config.toml
router_score = "softmax"
init = "normal"
optimizer = "adamw"
steps = 7773
Below are experts of layer 2 (counted from 0) of a mixture-of-experts language model. Rows are named router (the router's row for the expert), down (a neuron's output weights, with its number) and show model dimensions 0-127. Each number is 128 + 24 x the weight over its row's rms, rounded and kept within 0 to 255.
After each expert's rows: a language model's description of what the expert responds to. This comes from a sample of Wikipedia text that the model never trained on.

# expert 28
router [134 133 114 104 103 151 161 149 168 107 130 109 152 148 152  97 151 148  94 138 122 156 147 153  83 149 114 148  90 146  98 104 155 152 146 145 142 165 100 114 151 156 109 154 165 127 136 155 153 153 161 106 157 139 145 132 148 150 131  99  99 103 156 158 154  87 145  96 167 144  94 160  96 137  98 115 123 158 107 150 101 160 101 100 155 145 165 158 105 112 138 140  93  99 101 137 154 158 101 135 153 114 101 148 151 138 106 120 164 140 148 150 108 107 157 104 140 141  94 144 110 154 115  96 130 142 115 113]
down3 [ 96  79 110 115 157  96 119 165 115 132 175 110 129 138 177 109 137 139  96 201 152  99 111 120  90 112 108 130 168 104  87 178 137 129 133 111 125 142 126 164 116 141 112  97 145 149 113 157  90 133 118 109 132 119 119  88  73 116 113 105 144  82 146 178 139 131 131 134 112 110 141 134 126 123 111 106  91 116  88 123 102 114 149 133 113 191 135 180 124 142 159 152 126 141 116 138 120 122 126 142 110 101 122 135 178 104 164 125 148 140 122 125 154 133 134 142 129 136 141  91 141 122 130 137 124 104 145 106]
It responds to: Tokens in pipe-delimited tables and lists, including empty cells, plus word starts like Com, No, ca, tr, and te in first-team.

# expert 26
router [134 133 115 104 103 152 161 149 168 107 129 109 151 149 152  97 151 147  94 138 122 156 148 152  83 149 113 148  89 146  98 104 154 152 145 144 143 164 100 114 151 156 109 155 165 128 137 156 153 153 162 106 157 139 146 132 147 150 130  99  99 103 155 158 154  87 146  95 167 145  94 160  96 137  99 115 123 158 106 150 102 159 100 100 155 146 165 158 105 111 137 139  93  99 102 138 154 159 101 135 153 114 101 148 151 139 106 120 164 140 148 149 108 106 158 104 140 141  94 144 109 154 115  96 131 142 114 112]
down2 [156  62 169  96 110 142  51  92 118 104 111  99 121 113 144 130 132 144 160 103 155 108 113 160 156 133 116  94 117 114 144 102 130  92 107 136 146 171 148 131 101 111 184 131 141 152 164 128 132 103 117 143 131 160 111 117 127 126 153 148 128 124 113 146 127 119 181 128 114 121  99 105 128 113 108 122 124  82 147 117 132 148 190 153 107 128 105 129 172 149 125 159 122 170 141 126 131 118 128 126 174 114 118  88 130 144 161 155 122 141 106 105 127 135 125 102 138  70 123 106 116 127 156 152 149 138 148 138]
It responds to: Inner syllables like ol, or, hi, un, ion in chemistry terms and names, plus sentence-initial In and the word from.

# expert 7
router [134 134 115 104 103 151 161 149 168 107 130 109 151 148 152  97 151 147  94 139 122 157 148 153  83 148 113 148  90 146  98 104 155 152 146 145 142 165 100 114 151 156 110 155 165 128 136 155 153 153 161 106 157 139 146 132 147 150 130  99  99 104 156 158 154  87 146  95 167 145  94 160  96 137  98 115 122 158 106 150 101 160 101 100 156 145 164 158 105 111 138 140  93  98 102 137 154 159 101 135 153 115 100 148 151 139 106 120 164 140 148 149 107 106 158 103 139 141  94 144 109 154 116  96 130 142 115 112]
down1 [187 120 147 106 135  99 133  98 145  95 122 108 132 159 165 150 129 156  97 141 133 140 136 166  76  93 153  97  96 107 112 102 200 119 110 156 123 139 106 150 164 150 101 143 152 111 127 131 153 118  99 168 146 142 171 171 106  91 132 123 154 120 135 134 140 157 133  92 145 108 122 103 106  95 120  85 129 140 133  81 127  95 135 121 133 148 116 135 144 155 149 138 102 107 196 126 152 137 118 116 119 132 114 130  99 117 142 130 111 122 117 126 133 150 135 107 139 126 167 112  85  93 136 107 156 128 109  93]
It responds to: Sentence-final periods and table pipe separators, often before a line break, plus inner name pieces such as il in McWilliams, bor, ning.

# expert 3
router [134 134 114 104 104 151 161 148 169 108 129 109 152 148 151  97 151 147  94 138 122 156 148 152  83 149 114 148  89 146  98 103 155 152 146 145 142 165 100 114 151 156 110 155 165 127 137 156 153 153 161 106 157 139 146 131 148 150 131  99  98 104 156 158 154  87 146  95 166 144  93 161  95 137  99 115 122 158 107 149 101 160 101 100 155 145 165 158 104 111 139 140  93  99 102 137 154 157 101 134 153 115 100 148 150 138 106 120 165 140 147 149 107 107 157 104 140 142  94 144 109 154 115  96 130 142 114 112]
down0 [ 90 170 161  94 154 115 128 169  54 145 154 106 133  90 114 124 122  78  99 146 128 151 138 134 116  93 132 134 108 131 155 166 117 128 127 157 131 160 131 116 140 134 148 147 138 168 110 182 145 117 148 132  89 117 132 158 147 138 169 169 138  87 119 163 117  90 105 107 122 137 173 150 125 146 140 101 159 118 120 134 131 146 117 162 178 112 156 135 136 122 141 104 133 162 160 128 103 152 145 123  95 172 112 101 140 134 126 149 112 139 154 151 130 125  88 108 145 144 145 126 158 132 133 161 153 101 157 124]
It responds to: Word-internal pieces and punctuation in names, foreign text, code-like strings and tables, such as ur, vi, al, hyphens, open parentheses.

# expert 2
router [134 134 115 103 104 151 161 148 169 107 129 109 151 148 151  97 151 148  94 137 122 155 148 153  83 149 113 148  89 146  97 104 154 152 146 145 142 165 100 114 151 156 110 155 164 128 137 156 152 153 161 106 157 139 145 131 147 150 130  99  98 104 155 158 154  87 146  95 167 145  93 161  96 138  98 115 121 158 107 150 102 161 100 100 155 145 164 158 104 111 137 140  92  98 102 137 154 158 100 134 153 114 101 148 150 138 106 120 164 140 148 150 108 106 157 103 140 142  95 144 109 154 116  95 130 142 114 113]
down0 [108  95 159 105 105 147 148 130 120 112 170 170 155 132 125 143  99 148 107 157 108  97 133 122 130 119 132 134 144 126  90 121 131  96 108 146 139 130 133  78 184 125 182 103 140  97 148 162 154 133 126 144 162 150  85 189 144 124 152 144 128 101 130 134 111 124  97 145 146 158 112 129 113 136 130 125  99 119 111 141  96 174 112 156 103 137 198 154 137 109 102 132 140 141  87 110 121 156 118  79 108 103 104 131 110 146 121 118 122 111 153 154 135 109 139 138 134 110 143 119 181 170 123  94  97 137 100 146]
It responds to: Final word pieces completing common words and names, like ence, ry, y, shire, plus table pipes and United, University.

# expert 16
router [134 133 115 104 103 151 161 149 169 108 129 109 152 149 152  97 151 147  94 137 122 155 147 153  84 148 114 148  90 146  98 104 154 152 146 144 142 164 100 114 151 156 109 154 165 128 137 156 152 153 161 106 157 140 146 132 147 151 131  99  98 103 156 158 154  87 146  96 167 145  94 160  95 137  98 114 122 159 107 149 101 160 100 100 156 145 165 158 104 111 138 140  93  99 102 138 154 158 100 135 153 114 100 148 150 138 106 120 165 140 147 150 108 106 158 103 139 142  94 144 110 154 116  95 130 143 114 112]
down2 [ 77 136 144 120 133 108 143 119 146 195 145 127 138 159  83 106 137 136 131  92 140 103 120 144 117 136 156  85 127 114  93 137  84 163 116 143  96 154  88 118  70 132  99 115 118 115 126 120 160 114 123 156 117  98 130  90 152 122 131 140 145 128 100 135 128  70 167 118 145  88 132  83 136 150 140 146 145 135 119 120 131 166 151 136 113 145 150 129 127 157 141 129 157 147 147 140 166 131 103 154 117  83 144 139 161 152 140 149 143 139 115 121 117 145 104 167 112 166 148 126 179 180 136 118 165 132 155 122]
It responds to: The word the after prepositions, abstract nouns like building, version, development, and the way ending in Norway, Conway, underway.

# expert 12
router [127 148 138 113 157 105  68 100  92  96 135 145 128 157 107 153 143 121 156 153 122 122 137 178 149 119 135 117 101 118 110 163 154 140 136 169 147 117 125  98 147 127 179  86 103 107 154 106  99  78 150 123 137 155 153 131 146 155 143 134 140 128 118 126 135 109 153 132  81 126 143 111 177 155 103 118 136 137 100 109 136 125  92 109 125 129 114 105 118 136 170 179 143 178 104  99 142 104 131 106 139  90  94 155 174 176 107 113 121 123 142 116 159 119 115 121 123 128 109 130 128 157 128 119  95 114 170  88]
down1 [144 139 104 144 122 136 127  95 139 139 126 154 119 174 140 114 126 172 130 127 116 133 106 123 107 118  81 146 148 122 138 136 123  79 141 120 134 118 131 100  81  94 128 133 110 116 137 122 127 149 142 168 163 115 109 161 138 153  87 118 119 135 138 130 126 153 164 125 118  81 137 122 134 152 155 130 112 129 151 178 160 119 143 111 103  92 187 121 117 143 147 108 133 156  76  87 134 121 157 146 156  98 135 127 151 162 162 104 144 150 141  98 143 153 106  94 108  86 158 109 153  88 121  57 141  87 114 150]
It responds to: The word of after a noun, possessives his and their, and single inner letters in names and words, such as Shi-r-l, live-r.

# expert 19
router [134 133 114 104 103 151 161 148 168 108 129 109 152 149 152  97 150 147  94 138 122 157 148 153  83 148 113 148  89 147  98 103 155 152 146 144 142 164 100 114 151 157 110 155 165 127 137 156 152 153 161 106 157 139 147 132 148 150 131 100  99 104 156 158 154  87 145  95 167 144  93 160  95 138  98 115 122 158 106 150 101 160 101 100 155 145 164 158 105 111 138 140  93  99 103 138 154 158 101 135 153 115 100 148 151 138 106 120 164 141 147 149 108 107 157 104 140 142  94 144 109 154 115  96 130 142 115 113]
down1 [107 122 136 136 166 155 122 148 102 145  73 110 123 126 132 144 138 169 191 116 120 138 117 127 120 133 129 100  95 137 104 118  96  94  85 146 126 139 124  89 116 107 119 149  60 114 117 115 131 148 130 152 122 140 142 148 104 126 116  90 106 106 124 115 137 137  95 102 102 121 103 134 150 124 108  96 119 155 103  79 113 130 153 123 141 145 129  99 122 141 138 118  97 148  94 152 118 147 115 159 106  85 190 156 142  92 158 171 154 116 100  96 144 130 124 107 151 124  92 147 128 113 151 134 160 180 165 155]
It responds to: Word-initial B and name beginnings like John, Ben, Bar, Jack in proper names, tables and lists, such as Brunswick, Barbera, Billy.

# expert 42
router [134 133 114 104 103 151 161 149 169 107 129 110 152 149 152  97 150 147  94 138 122 155 148 153  83 148 114 148  89 146  98 103 154 152 146 144 143 165 100 114 151 157 110 153 165 128 137 156 152 153 162 106 157 139 146 132 148 150 131 100  98 104 156 158 154  87 146  95 167 145  94 161  95 137  99 115 123 159 107 149 101 160 101 101 155 146 164 158 104 111 138 140  93  99 102 137 155 158 100 134 153 115 100 148 151 138 106 120 164 140 148 150 108 106 157 104 140 142  94 143 109 153 116  96 130 141 114 112]
down2 [122 169 140 156 136 121 137 192  72 112 135 141  87 119 144 111 151 122 130 126 120 128 130 152 106 124 113 142  62 124 132 173 130 149 110 188 121 135 114 176 138 123 107 122 158 130 139 124 133 137 127 121 149 138 148 125  98 131 149 185 114  97 123  80 136 128  89 133 110  98 163 157 116 102 116 114 145 143  87 117 144 155 120  76 158 102 116 109 158 138 140 156  98 150 109 147 139 144 143 115 130 148 135 102 116 127 145 131  99 143 180 143  87 148 132 105 108 140 119 153 129  88 111 145  88 156  89 121]
It responds to: The modal can after a pronoun or noun, closing square brackets in phonetic or math text, bo in Cowboys or Rockbox, and Ru in names.

# expert 44
router [133 134 115 104 103 152 161 149 169 107 129 109 151 148 152  97 150 147  94 138 122 156 148 153  83 148 114 148  89 146  98 104 155 152 146 145 142 164 100 114 151 156 109 155 165 127 137 156 152 154 161 106 157 139 146 132 147 150 130  99  99 104 155 158 154  87 146  95 167 144  94 161  96 137  99 114 122 158 107 150 101 160 100 100 155 146 164 158 105 111 138 139  93  98 102 137 154 159 100 134 154 114 100 148 151 138 106 120 165 140 147 150 107 106 157 104 140 142  94 144 110 154 116  96 131 142 114 112]
down2 [124 157 111 149 114 136 127 103 141 114 122 152 137 119 152 111 145 127 133 141 157 120 126 147 167 134 146 154 128  71 119 109 162 113 118 143  93 116 130 123  96 177 143 126 151 136 120 139 116 167 105 114 105  96 150 132 118  84  86 152 107 167 111 177  60 132 163 114 148 151 116 112 143 122 119 107 143 141 179  91 112 110 120 108 127 160 132 145 114 111 130 165 106 129 136 126 152 136 126 128 114  82 138  84 186 130 118 108 165 155 122 127 122 165 164 140 152 104 151 170 135 141 111 174 141 125  93  88]
It responds to: Word starts Trans in Transport, Re in Representatives or Reynolds, "moved", "built", and posed in Composed.

# expert 32
router [134 134 115 104 103 151 161 148 169 108 129 109 151 149 152  97 151 148  94 137 122 156 148 153  83 148 114 148  89 146  98 104 155 152 146 145 142 165 100 114 151 157 110 154 165 127 137 156 152 153 162 106 157 139 146 131 148 150 131  99  99 103 156 158 154  87 146  96 167 145  94 160  96 137  98 114 122 158 108 149 101 160 101 100 155 145 164 158 104 111 138 140  93  99 102 137 154 158 100 134 154 114 100 148 150 138 106 121 165 140 147 150 108 106 158 103 140 141  94 144 110 154 116  95 130 141 114 112]
down1 [148 141 109 129 102 143  86 101 127 115  71 119 122  94 102 124 126 108 129 132 119  96 113 134 125 104 103 130 140 138 162 132 158 136 111 136 128 121 130 132 114 116  63 117 148 217 137 132 121 135 139  81 116 149 124 147 113 137 130 166 147 155 156 107 128 127 107 134 141 132 158 154  61 113 147 103 128 104  90  83 147 107 124 152 143  76 158 144 142 150 142  81 114 129 143 171 109 121 113 123 130 130 119 123 114 118 184  91 143 147 126 117 105 157  95 141 134 127 174 123 106 124 123 180 134 146 132 111]
It responds to: Clause commas, plural or verb s endings, word beginnings like ex, dis, con, so, and month names in ordinary prose.

# expert 41
router [134 134 115 104 103 151 160 149 169 108 129 109 152 148 152  97 151 148  94 137 122 156 148 153  83 148 114 148  90 146  98 104 155 152 145 145 142 165 100 114 151 155 109 154 165 128 137 156 152 154 162 106 157 138 147 131 147 150 130  99  99 103 155 158 154  87 146  95 167 145  93 161  96 137  99 115 122 158 106 149 102 160 101 100 155 146 164 158 105 110 138 140  93  98 102 138 154 158 101 134 153 115 100 149 150 138 106 120 164 140 148 149 108 106 157 104 140 142  94 144 109 154 115  96 130 142 114 112]
down2 [147 134 118 129 140 163 117 107  91 133  97 170  93 125 149  83 145 114  82 105 136 112 116 104 120 153 115 151  98  92 115 120 121 114 139 158 103 167 105 156 170 111 177 152 120 117 151 133 100 130 144 135 114 151 119 121 129 119 105 101  92  73 131 127 155 139 100 165 114 117 137 145 143 143 121 115 147 114 151 103  71  94 115 130  95 139 116 170  92 129 141 106 133 106 175 169 121 119 130 202 145 135 148 145 132 120 150 135 185  91 139 125 137 131 140 118 122  84 164 125 114 131 138 122 135 119  96 133]
It responds to: Compass words West and South in place and team names, plus left, near, Sea, dge in bridge, and serve.